python train.py --d_model=128 --n_experts=128 --d_expert=32 --activation="swiglu" --moe_layers=[0, 1, 2, 3, 4, 5, 6, 7] --routed_scale=1.0 --router_logit_norm=1.0 --vocab_size=8192 --norm="rmsnorm" --tie_embeddings=false --beta1=0.9 --train_tokens=505600000 --dataset="wikipedia_en"
Below are experts of layer 2 (counted from 0) of a mixture-of-experts language model. Rows are named router (the router's row for the expert), gate (a neuron's input weights, with its number), up (a neuron's input weights, with its number) and show model dimensions 0-127. Each number is 500 + 40 x the weight over its row's rms, rounded and kept within 0 to 999. Numbers have three digits each.
Before each expert's rows: a language model's description of what the expert responds to. This comes from a sample of Wikipedia text that the model never trained on.

# expert 38
It responds to: Infobox labels and function words. Colons, by, as, the and open parentheses in structured entries like Cinematography:, Kingdom: Animalia, Phylum:, (born ..., author names in taxonomy.
router:499519499439478550522554506555554553498478613520513493539496505491524520532512449499436490476477420491557539491544515530476446470512407479540480528540465523488436485493520472444537459570501524447527548567473425478540512525459487508471450560530416522467528496540577409472476466478416547513479525487442474511521454491468511569490509540454495546513511470502514414520526502513445514444569
gate0:441478560422565525474541447529486580478550541519503456531508563503432445423545525470451537570528490494472499565502453567489410488510563499522450499505498484509563528448439503514446489444536464512498439556505470505526522404629438486565499513502526556466499485466500462468566462505492509535506551541522518465523509497465439487503509524551458549499527532491516479535506535491538519507459
up0:448481493580456504571537549462479532463611489494456508505519440570486506502412530478488557468543492445455510488479506497497428456606489486506442537538482485563517554604590436503503466456440475460525513513533518496468498573491516462510462552463476560473566531495469502493569552541507530510497544466468517520452545547535523513525525524490469572451461502533470539496477530493500455484475
gate1:495535499436492496505411454500517595523403493524514546461525492438478521440479499473517562553495517465560557466542566532500529574505510461557497543469456571487509453485438515516483480542505537435576503492509412452491414527515536489465422484486495527496522478492501471392531486471460543466444508461496515446480472493488452425495454421492538439486529519482529496487501543508459520537547
up1:507519521436486486516430430513508597541393525543501528458556512467436522507491489465522551545501520494577544505535570569479534522512492461501498540459451576494512417480451571536497486540518577442581517526502466473486470513484530503477462472497494497515512515481510479370577462505506481500469500450502529447485492512501453442470453430474551454507536540493528456487491528510450554557535
gate2:537459512442486488476497425469400599613474539486496581454528456468461544450504504458483525543437516503541490439496571483467449487489510554503430499498537450515507488492503488558542510601501492492504440423500497437482529505496509511523554534454518447573478506551477518441558525462494468508483501551475473501444513529447506533489502505570535522595519481503533513426491512471434497502511
up2:542483441507539591486485504544526487471567490483427532546575539509483535552538500524464474471496449509533464528563505526470457411562488501549501495471531476461522485527453426518565492491534509535509514549464552446489529516491493434492465481505435393478507539465596426510512534502468544476579553494494473547501458516483490502474551568512478459473524493594501402521464443492468479471531
gate3:462531585482470459491516556501507536395431503522475594489511458511520566453563515501455525428488530530521485474540507522537445525459497445528542524548528497544433516433487516509466473517458455463436460477530484505539552539484453485538494556513503507536458446525554462425446491526576485521446552483591438512471513556469503466491484532505516511426563448466500585505535520480502550518535
up3:500485392492510547518526475493492471591556522459516446523489543497479426573410465500526476573512509489499566548471513472480559474520476551466505520451478491502590513568517492427540511507536534533580537473477532516463480486486558509477498419500498483441535561466429531568518494479439528498554477513418535482533511438501494558515493497522469508560431522535519429515475461518511427481463
gate4:513484514520551525484436420508439501547458528591511467571489525576488522547506484464490503540544540500479504545564548489487550572448473508510485560545493574511535525502550599471482466506533529491495498485510513582484535460512467568501439477415461563459449585453465497469464485506450533538463489558489558528503491453558487506532491461512449537541466523435485477485546490543546448550446
up4:535442442556474526471540475516554406448470442480506508469446425487557458447395524456507530500515552580435454481509513427565517555536516480483417494542552538523471485521420433470496519602507491545504482480507475512494497505511536506446472490488521444506530512490441486571514565603520481515542489521491482523456461507470490474443500483486520525482537449492479531490537535475498519586494
gate5:450539494486509464454576560531425509507543508534499516445520536485530470481537540487536570441464488478562533600539506466475498522431519511457487502525547461506476511531528519527542517524465526494526518489508582564477573499496463469484490481487485541520462473544525471456522481504483480479637493496489472584528623487440536484519547452528621531503479494473544535473449508571503546486507
up5:599447481611544437473448472488492423491478443459524513458486445477511481532529476538466507502523568559443479430446454494557578508497537518475584482464505483547528506479455506508463526489497493503456528461480458505525439527433560535526507500497545428527506534486477536555485446545526525591458468508578584534488506514474482455495524471518448518530533501443486534476546545512443483540454
gate6:512492540444461442537510479510552446422495507484557494489422433475523518443534473476488516536467491482486508556472550519489500461513485523489486462536449487483523521405492466448552512541488498484519547491443500461552487447641585593455473547457462578528532567501490511518507541528447486509503505463501470484572509568575544524575490525454513494474528495480533470553437507440547490487495
up6:509491486459415424545559499509555443421518484502571506466432494457532479445544478540477539546454529492537520546475535521514469472531540532451508398513460514490544518422509483490506549529489461493494556490455472490530464545553537572509504541455495563530537588476485536531497547464449433530485473447528460533576587558540559494587517481461492473477526483465556528505457519484531512492505
gate7:549529526544440528486478564481534424450510459509514504531443482513489480507456453456575441499483522438475491519529530552444472550444497499493584446471562567475540537552517511463440474483413426459508504413549438529526570478528429508533520522465497450481480509493468517510405483472508505469470484487513444467545506453542478513487459506422486494540463429501473523513560449544515545557535
up7:459492447469550483529538432531471584548508546482495496482535512498506503519528547537412550495512484546544506466480489453546525448559486493535434568533419442521457460438486481524549509523577568553503498559434542477481434536465569494491471483562496557509523494526519474499606506523487518514523544505491535543445496567462546506499517528590507510473533552507515451462446540455481455426475
gate8:521442550502465517577546497476480523479429491483509464490513521447526577502499425490477425482464528483489475475515448478523449511426488541514462471445471439478416444448541515424430516515478492446479504560554456497497527546463482471503506493525501473487474485527548504549504526435589464420439535524474506500491489562475606550502507546480588434578524489536528480505461500481496541439540
up8:481572465494532480436453493521528474539571515537475537494495484547436424491502573483523556524514443528491527519482533525475552484575504463505540522530535549514571559531461483598573487468512503589519495475454551493504464453544509535475510503466496537503517499488472501442492473570408517562578471488521490480515521413537390472518489446517449547413460500479485504501532494512498468564463
gate9:546475462449521521427530422576472442504518469502493494499409475478476499534474510476563463515473526532543453505572606496534481548538490545554517483524502539477523444464487501481534530520571502517479439446457525437493497441473578581484503431465473461492530519494474535529432578533479491510515508541520484466495459502428527510463469479550549436566471520495532494476510428485513437586549
up9:480454523509500465510494530474472529488487468545479506449487513499521452429530486540523601541578552448492517541431480408550535522517563492424503466485518470439461516509448516481486524392505480480438405550543468503440499534602468504518492484486493482499489484429500485524528520515495485520442448454438507503507497494481419429515566449548498505474507452525503563580438524513541495525448
gate10:578423458529551511429531523549547538542514512471509501493490413450535546423483514542519561545487477503494500458511422461590458431488539515437488443499479526554520486465430561464445531521467493537534511549474478498534519518470513499503503452469515506446472533491474555521500552536481500447489469439545535524485521449435486515510619502477513516479574421487486495550533516508430462566533
up10:460565486458424460583538419450432432478517446489475460510479532522477436521496513428471430513542509520497489514458579485481530557519502532582467520511524510495444489564519469527502502472564504476466469446534476507461524486512496516492496514522454496579543524483482493481512492499505452604492527590504417519521466535525515488524452478512422528521410515496489468428474442479583568469496
gate11:625499485559537536534521483538548467476525479518518558560500499473466541513515443470567438432524540467571505486549466545558405462469465472556522483491552552448544520529472490523481482452455451488503503539580538529490580487438464493490532552511466459465495545461476541497520546478501509465509565430533482432460496475540536550498527525441481482539526485540485459529549408467469491477543
up11:566482498528545517547487442500492452478468459528542522530490505436507558508529477476508471438493525493547490486535434526590474503474484499502493430461478555427496459442532491508480499456423489492480531566563578520460568479498430540501503534463451510445495482521449587491562519471554448471521500464531478409500465460609521494527559481474527403542552509542514459563537494476488522475525
gate12:582496444545502481491454561588532495568435494538560465473452465495515501448532513554476484457521585458523522473493554492524448477468471470492446463602480529468474481546479444498443533529449465517503495424510436494523474515540495570444439521517538487530495524550458513531466539467453478547461436500475503523482514564458423532501493499508546462466524439542529578442511492570466464467548
up12:488505540477512520485525426435478482440566471457485520499524434499507463549470488449514477545494503570485451526488508523517506525507545541459548526419505525552492468443442590430507489504532506430524506538499488538500569460445518426557568484474477519524459555416521491428506467535535543489527504515554494551543453452529581459509528521487473551533498537395496453557508505478516535585455
gate13:412424474450472551460542462544507502517486467495444472488484488463533544526489490584495494506494464502509490479515541479526469451487453513520437478503488410475451488532560503470447523532473529549489506484505520503544445440635483535510489458454467454543562437517447451492506517528485469419563436488482450497483509556477472547554484562528544435418479464549446489472477476444478512495578
up13:384495463451419529477521447562477519453431485487451489554502495535500487565474473518454492521511444502538548512514528479493512426542452510573460577522497488484439506496586420482516455466550523468517516539508476491487479493547463512518428453500511516541541481513493430532535493487438504422586460492454443473501504540502518517523432572572466475444476501576460456489476514519498564478543
gate14:579507555545542488454517512489444469552502531531546493446533523471562475548543472465549516456517561582537557529401519508485582504524494474451495464529462454498539505515460603467481509539446547489491510441484487509523496507428506478514566537453462550480519501426507483490489441413531514599462476499484485527518534456565462514530566514506527483541411500432523535495551468462509491524510
up14:451463503474474482534496507485547522445508446513456525582510507558428521467485511508459488568499440425485476512573465537486430501506531499553545524495554507487511512512537395554519494444578466524503519589502548510481517511478515555513407495531533494528503530549493557447533518560473485407548515514530543484473542482393519465467474440474469571482544464559491440509472480533482537507439
gate15:595493524506549517428442520507434453513496523507476507507494503471525490482440538573532514520455527435472487472522504491491527554491567593515507419567415421557527487504488506542501514554494462479476422474497561538572499448540503534495481506518567451479398547541507522541443469509508497523527461505634527516514532557447509532512529534480535550460499506498501482447502533523459461522476
up15:431491505508532463510529584524520495507576458530551480528496503501467451499572482486494488468512525567527486517480468489534453482511493496486541527400548598471507534524465509505522521423491538452512535447539414496450537493443455495546574474514478547572527485463442555402534476463530469522470465495498493489521462459534492524475523523494406527580479460472487538459532427501597548551511
gate16:505531519548513535458467526472488504505517453450461552519482557498510497500491569478544527510496415424491468473424462529555413457496496483542468412490505435530547516425590529524549520526457533489483470529459523556495485482541494558480565575491446424452532480522486529439518500454511435457489488447520553539556429484474470473580505527503487463466507524476449435463526465493546471425486
up16:565558565552483534471467534546543523481517435540547520519505467518522474481485558488495547512522508458524442420449498533561425475456465458501479485478522556559537551454535549472513493549457474561495503559445463552517494554527474535423498595458431479442532501537486526485476499546483498447467556433465504542527417460460472483541538511453482511521571483490478474474506538505542483432414
gate17:501583495540470476487505620553505468495483509505548485547503484516530466536509541510496434487517492503485510560470468529505482532409497498533592468514538452561483533497556520506405503478420574549487539456516444524455547558542462486480574510527565514541551519494439449533444471475461513539481559537504463440484544506542500539491499528526454509493410422520463506422472512502501457459468
up17:476540524499464495495500582561489470495481500518496493556504493526536433555498590504498443524507507516492551566516495540485481513458499494542559490534469473554477531481549546474417499464439546567456543470511482526481563527576469510475532490484590528568544536464443436540439454481454518496534558581492496462492585499516566565482469550540444502478403465509474479419497522510532478460493
gate18:485539437477497482417562406458506499454485514549538548481381467497483469470457522523467515599470498545517514514522473509541528584505529501480495541454517525536503513538462528429454481483534435483527578533486463521481448526456522556481417492517495530469555488449513505491553441544500528537492469464554526504461558530447481452501489435474465519460449503470460555527551537525529540508394
up18:517469545501501526573466538558521498527505486445453467502616543506522524508559459460532566420544479461483503489482527487478495421491465486538468498539516485468508496478529447545555522524496536508490431490513542440485512503560504424511558508498442442498466488570496471505476589469465491438494552519431473498529396482561502523462528536525530449527564471548538475506453466476476437478611
gate19:471513475516559392452529488469419561539478531483499423468550544509539523482470535484513523455511564417550523491417540504450500507474495544527475395553524458522484431482478535541502498540477513473479473498471497524536492478495529473514498567473520509602489470519533447473517490523498488589492507547510464626491510542477577495445476514477533557445533437477490489442476484525464565500485
up19:492476490486518444497524486448451579538439545508431418473526572516552552482488474498497535456484535434568517478431520501460453522497474524518459387526491417450438458472478534554500503550460530471501468533478493480558489464536484468500492525490510469604487446522534439444531511511508436539462523498480460584502487548502544522444459523495582511447528458528493462469435458461491545514532
gate20:481430479440464481437462525527534422469498396464561456518475444510524451478444517493489473568487548501458485531548598505515529516491531498476441545540493553514515496527425475423477521591527424499497497475492486511563499463504516536487478459472517451544491570462464501537446499503483443501494471565494491473516535543368508513472435511477500533565507457490499540525561497513475554544551
up20:523481472549502484507552519404462496567465514509446528491508516475497533490544510570479486444466542502558477440465445450571460459449467522510537467423462475511466473517480525544439510483488443549505471465557516506430533532367477452480606529498509467487462462514479586445515504491539506539414469497511535486483482485567516534530546485569513500523532551483527557434524439515493505535469
gate21:538546539464493536456480496540490434458528559437422515552469535456484535506517425558603478521491447413503503561527486476472460568470520564541523468531456457493474481504445474549490504550480538462495486511503522613480501484450550510475448505454475476453520502501502468579476504503474472496442454560546519471497576559448477489523484526463541488465430448492528434504542488486438445469549
up21:459458490529516457535534575490548587529481440525574459491526470535507435499498569440419516479508561562505502437462478516509520424518488431456507535480541551471521527497569509474521484423503441553514511481491436422524511516542434512512571520536516539550491496517473564442504520509505534516563540474468471508514421449543505526451509484510463518552566535552475564474457512496565549539476
gate22:541517458536542565448519456471554557584510559481460574426477526519513498483550492480481520521464420501477492527506554569448509503462506477538440403452542376446493480500522541548502509531435566544488525471479565471503469502542483500495500546469449410458512453544524489441507506423473498496532502476486447509500430535497532490509558475553505441487517547539504467519484473438501499444478
up22:519509502495513500479489461506467509511468443504516465505496454496452498557560486502523516513505571398530467460446455536528491444474481516545523481465487458541510546465546510477459501571520459549484525499497420482523443549545537533510440572487502603518541533489466489572521515458430577476469529453489577584559486473503459493483550496440462559533573440505444471474511467509519449454402
gate23:515536543524501515519458459463462591493454519522500547525489502553521513503563518465500418540459498496527465521475471475462455499484528494495532528423429492479567521462488546502549491536497531548473468542522505465519506486478560512469445567551512592416471510547541618489562446463481534542498537533521542446449546535501449513462536533580534594580504443468525496511508490437507453460493
up23:453481481501484464499486575541553423539531526511509461529456489484480503520449471524514556497488480428505561457505548546542497514518477501509512482582525509523475487508571479489470514504444510439561479412441469557510505502524421495481611451428477456546492500449413436499411491504502486488492457489453472545560466491529593531550467497442487453449498522521516490455518469585550554488476
gate24:508490482481480495449541475491513518490390548543521540453520471528550539478602433502487538479552499556461471533451444514523513447480507456480517530562529540517513562544450472495533473568469433464534550465475482539576518557491530517579487552514488497476524566559551579442540480536480511584520486484532541549500543519450431530480539481500509545593529521439473557548499507474531494479508
up24:519499571536519476524472505500492496526596427436484435493463493442500449520396558483497457549453529474530521451524534483513489577508512541468483485449479468498474450452506532470446549431532525539506434490550512461435481458501488485409546446489518485549463425428438454526468493448532469425473489509488452476489480469565564441527458495496504459421468470504545459469519521516452519538503